From a checkpoint of a small mixture-of-experts model trained on Wikipedia.
Size: vocabulary 32768, 95.6M parameters.
Experts: 10 experts in each of 14 layers, 192 GeGLU neurons an expert, 2 picks a token, a sigmoid router.
Training: a variant of SOAP for the experts, 979M tokens, 15080 steps.
Below are experts of layer 3 (counted from 0) of a mixture-of-experts language model. Rows are named router (the router's row for the expert) and show model dimensions 256-383. Each number is 128 + 32 x the weight over its row's rms, rounded and kept within 0 to 255.
After each expert's rows: "mostly gets" lists some tokens that are sent to it at least half of the time. This comes from a sample of Wikipedia text that the model never trained on.

# expert 5
router [149 103  83  76 110 142 150 136 136 107  86 104 126 134  78 180  69 114 148 129  79  91 135 122 119 145 116 143 126 119  82  99 127  70 178 176 177 142 103 169 135 131 156 108 105 144 159 142  94 167 127 151  94 150 110 113 133 100 131 116 134 140 166 131 120 107 149 144 160 174 136 141 132 102 150  71 113 173 169 165  96 142 110 114 158 115 132  55 109 201 180 110 139  98 127 140  98  79 153 128 125 112  87 124  77 133  86  75 150  97  57  89 136 168 123 128 147 136  87  85 151 168 159 145 118 166 100 139]
mostly gets: "to ", "of ", "from ", "for ", "with ", "In "

# expert 4
router [125 156 144 123  91 144 102 139 143 119 105 110 189 203 138 115 141 135 152 115 133 109 184 114 106 106  96 138  92 149  74 109  87 138 117 120 148 103 122 108  60  98 128 157 126 149 107 146 119 117 205 113  97 150 135  82 143 145 148 109 152 124 138 101 125 127 181 155 169 110 138 174 137 123 146  68 110 119  92 228  95  88 147 158 149  87 180 124 173  72 167 137  89 108 119 168  97 122 127 161 111 105 111 191  77 145 127 130 134 133 132 126 128 160 114 113 111 102 100  93 143 142 104 144 124 180 165 147]
mostly gets: ".", "2", "6 ", "1", "0 ", "201"

# expert 3
router [153 104  94  79  97 155 188 158 109  62 129  53 156 181 136 151 109 144 145  74 167 120 190 119  66 149  74 133  96 132 128 144 123 115 121 175 102 114 131 111 162 102 154 139 123 157 185 163 123 117 176 136 178 132 101  96 166 140 156 137  44  77 141  96  99 104 165 163 170 124 124 148 116 196 111 107 109 165 116 199 137  86  58 109 148 151 161 113 158 159 101 111 142 158 162 149  72  82 193 120 145 124 158 148 114  99  84 119 123 172 107 118  87 150  96  95 122 108 111 114 173 170 175 132 161 192 139 141]
mostly gets: ", ", "and ", "that ", "was ", "were ", "he "

# expert 8
router [158 149 126  82  86 131 118  76 120 126 113 104 104 182 110 216  93 157 168  88 119 115 108 142 126 132 116  94 163  83 121  94 113  59 116 156 146  84 180 155 138  58 139  81 149 146 163 162 125 140 162 108 134 133  66 139 174 164 146 132  76 121 169  83 131 109 144 128 161 172 107 152 104  92 172 110  76 141  98  85  78 115  94 163 100 111 143  72 181 179  98 118 126 164 100 151  93  93 140  88 147 136 125 110  60 133 117  82 162 146 112 163 160 129 110 126 167 141 100  95 122 171 147 144 135 180 166 107]
mostly gets: "H", "May ", "J", "August ", "O", "March "

# expert 9
router [198 120 154 150 149 168 142  79  93  65  85  90 151 140 127 154 145 148 150 139 113 144 151 143  93 146  83 139 123 123  95 100 122 107  91 122 165 117  98 133 143  90 151 137 155 158 135  98 103 147 110 107  81  73 116  68  80 135 162  99 105 139 152 136 133 160 161 151 158 178 157 243  91 142 159 104 105 137  99 166 116 103 126  80 156 100 141 102 138 117 171 166 113 148 129 136  86  83 179  98 157 124  98 110 123 130  90 102 184 153 107 142 170 146 136 165 121 112  84  86 134 132 106 111 125 122 126 164]
mostly gets: "film ", "League ", "Party ", "University ", "team ", "season"

# expert 0
router [158 127 121 128 128 137 148 118 148 118 150 142  92 159 188 173 103 179 159 158  96 141 136 119  94  44  69 148 143 137  95 115 106  83 100 173 182 119 106 149  39  78 146  93 116 116 133 140 157 135 127 142 115  97 137 131 111 105  87  92 145 108 145 121 130 115 153 109 126  84  74 146 130 113 155 101  74 134 191 121 126 119 123 137 102 136 187 108  92 135 134 163 110 110 147 115  77  97 154 107 177 139 200 166  88 147 126 124 173 124 132 113 196 117 148 128 110  85  85 100 102 168 145 156 154 120 152  96]
mostly gets: "the ", "The ", "his ", "\n\n", "first ", "a "

# expert 7
router [223 127 153  93 106 175 121 138 192 134 123 107 107 172 144 169 105 162 131 123 106 122 127 166 110 100 112 136 202 135  56 125 127  97 112 182  94 118 116 158 150  56 112 184 143 165 122 135 137 119 128 127  92  88 122 110 109 186 116 115  91 175 151  69 142  78 166  97 127 139  74 180 118 136 149  95 130 153 150 104  86 100 124 116 120 113 163  99 160 123 138 158  82 185 130 130  45 118 129 124 163  81  58  94  88 157 117  86 185 110 144  68 126 120 109 142 114 130 137 120 156  99 164 185 114 154 153 103]
mostly gets: "MF ", "USA ", "Win ", "William ", "Robert ", "Cal"

# expert 6
router [107  75 114 124 129 190 134 149 154  98  38 132 105 131 126 145 124 122 127 120  93 158 122  96 125 128  95 125 125 161 162 145 117  91  97 142 100  71 105 117  91 126 172 202 107 147 141 148  78 133 108  97 196 113 112  69 151 105 154  98 107 107 112 111 136 122 196 129 167  78  87 140 116 155 160 120 152 162 100 168  92  85 165  94  85  77 143 141 166 133 166 151 135 148 169 132 138 117 187 184 128 190 147 144 127 154  67 143 105 163 113 159 149 161 135 162 186 139  93  72 169 106 113 209 145 155 231 166]
mostly gets: "ers ", "000 ", "o ", "er ", "i ", "al "

# expert 2
router [170 156 100  36  92 168 198  64 123 125  85  50 108 132 136 176 130 136 160 147 143 120 118  79  91  98 137  90 142 134 130 186 164 135 154 168 152 108 125 143  69  98 148 174  91 180 133 172 185  63 170 116 138  82 126 115 137 141 147  90 132 147 164 123 152 152 181 102 133 141 143 161 104 141 135  99 123 105 100 141 118 116 109 171 120  67 192 147 124 137 119 180  99 165 139 125  97 150 193 120 139 163 155 178  67 127 124 132 147  57 146 158 179 168  66 133 175 131 103 143 201 157 159 133 115 174 137 122]
mostly gets: " ", "was ", "had ", "used ", "became ", "by "

# expert 1
router [117  61 110 114 190 183 148 103  69 131  88 100  93  85  79 179 135 143 162 117  90 119 138 156 122 128  84 101 128 123 144 110 125 116 137 151 132  82 102 103 119 161  79 150 121 158 125 102  94 142  94 174 138 146 130  86 216 176 161  58 108 141 130 117 150 129 167 167 159 152 119 115  84 180 123 143 135 124  65 125 157 172 111 138  97  99 166 136 189 146 124 159 123 148 132 139 136 131 144 146 178 137  92 137 127 138  79  90  90 147 134 163  82 165  87 105 119 124 108 118  86  95  63 116 148 119 143 147]
mostly gets: "\n", "(", "| ", "- ", "'", "=="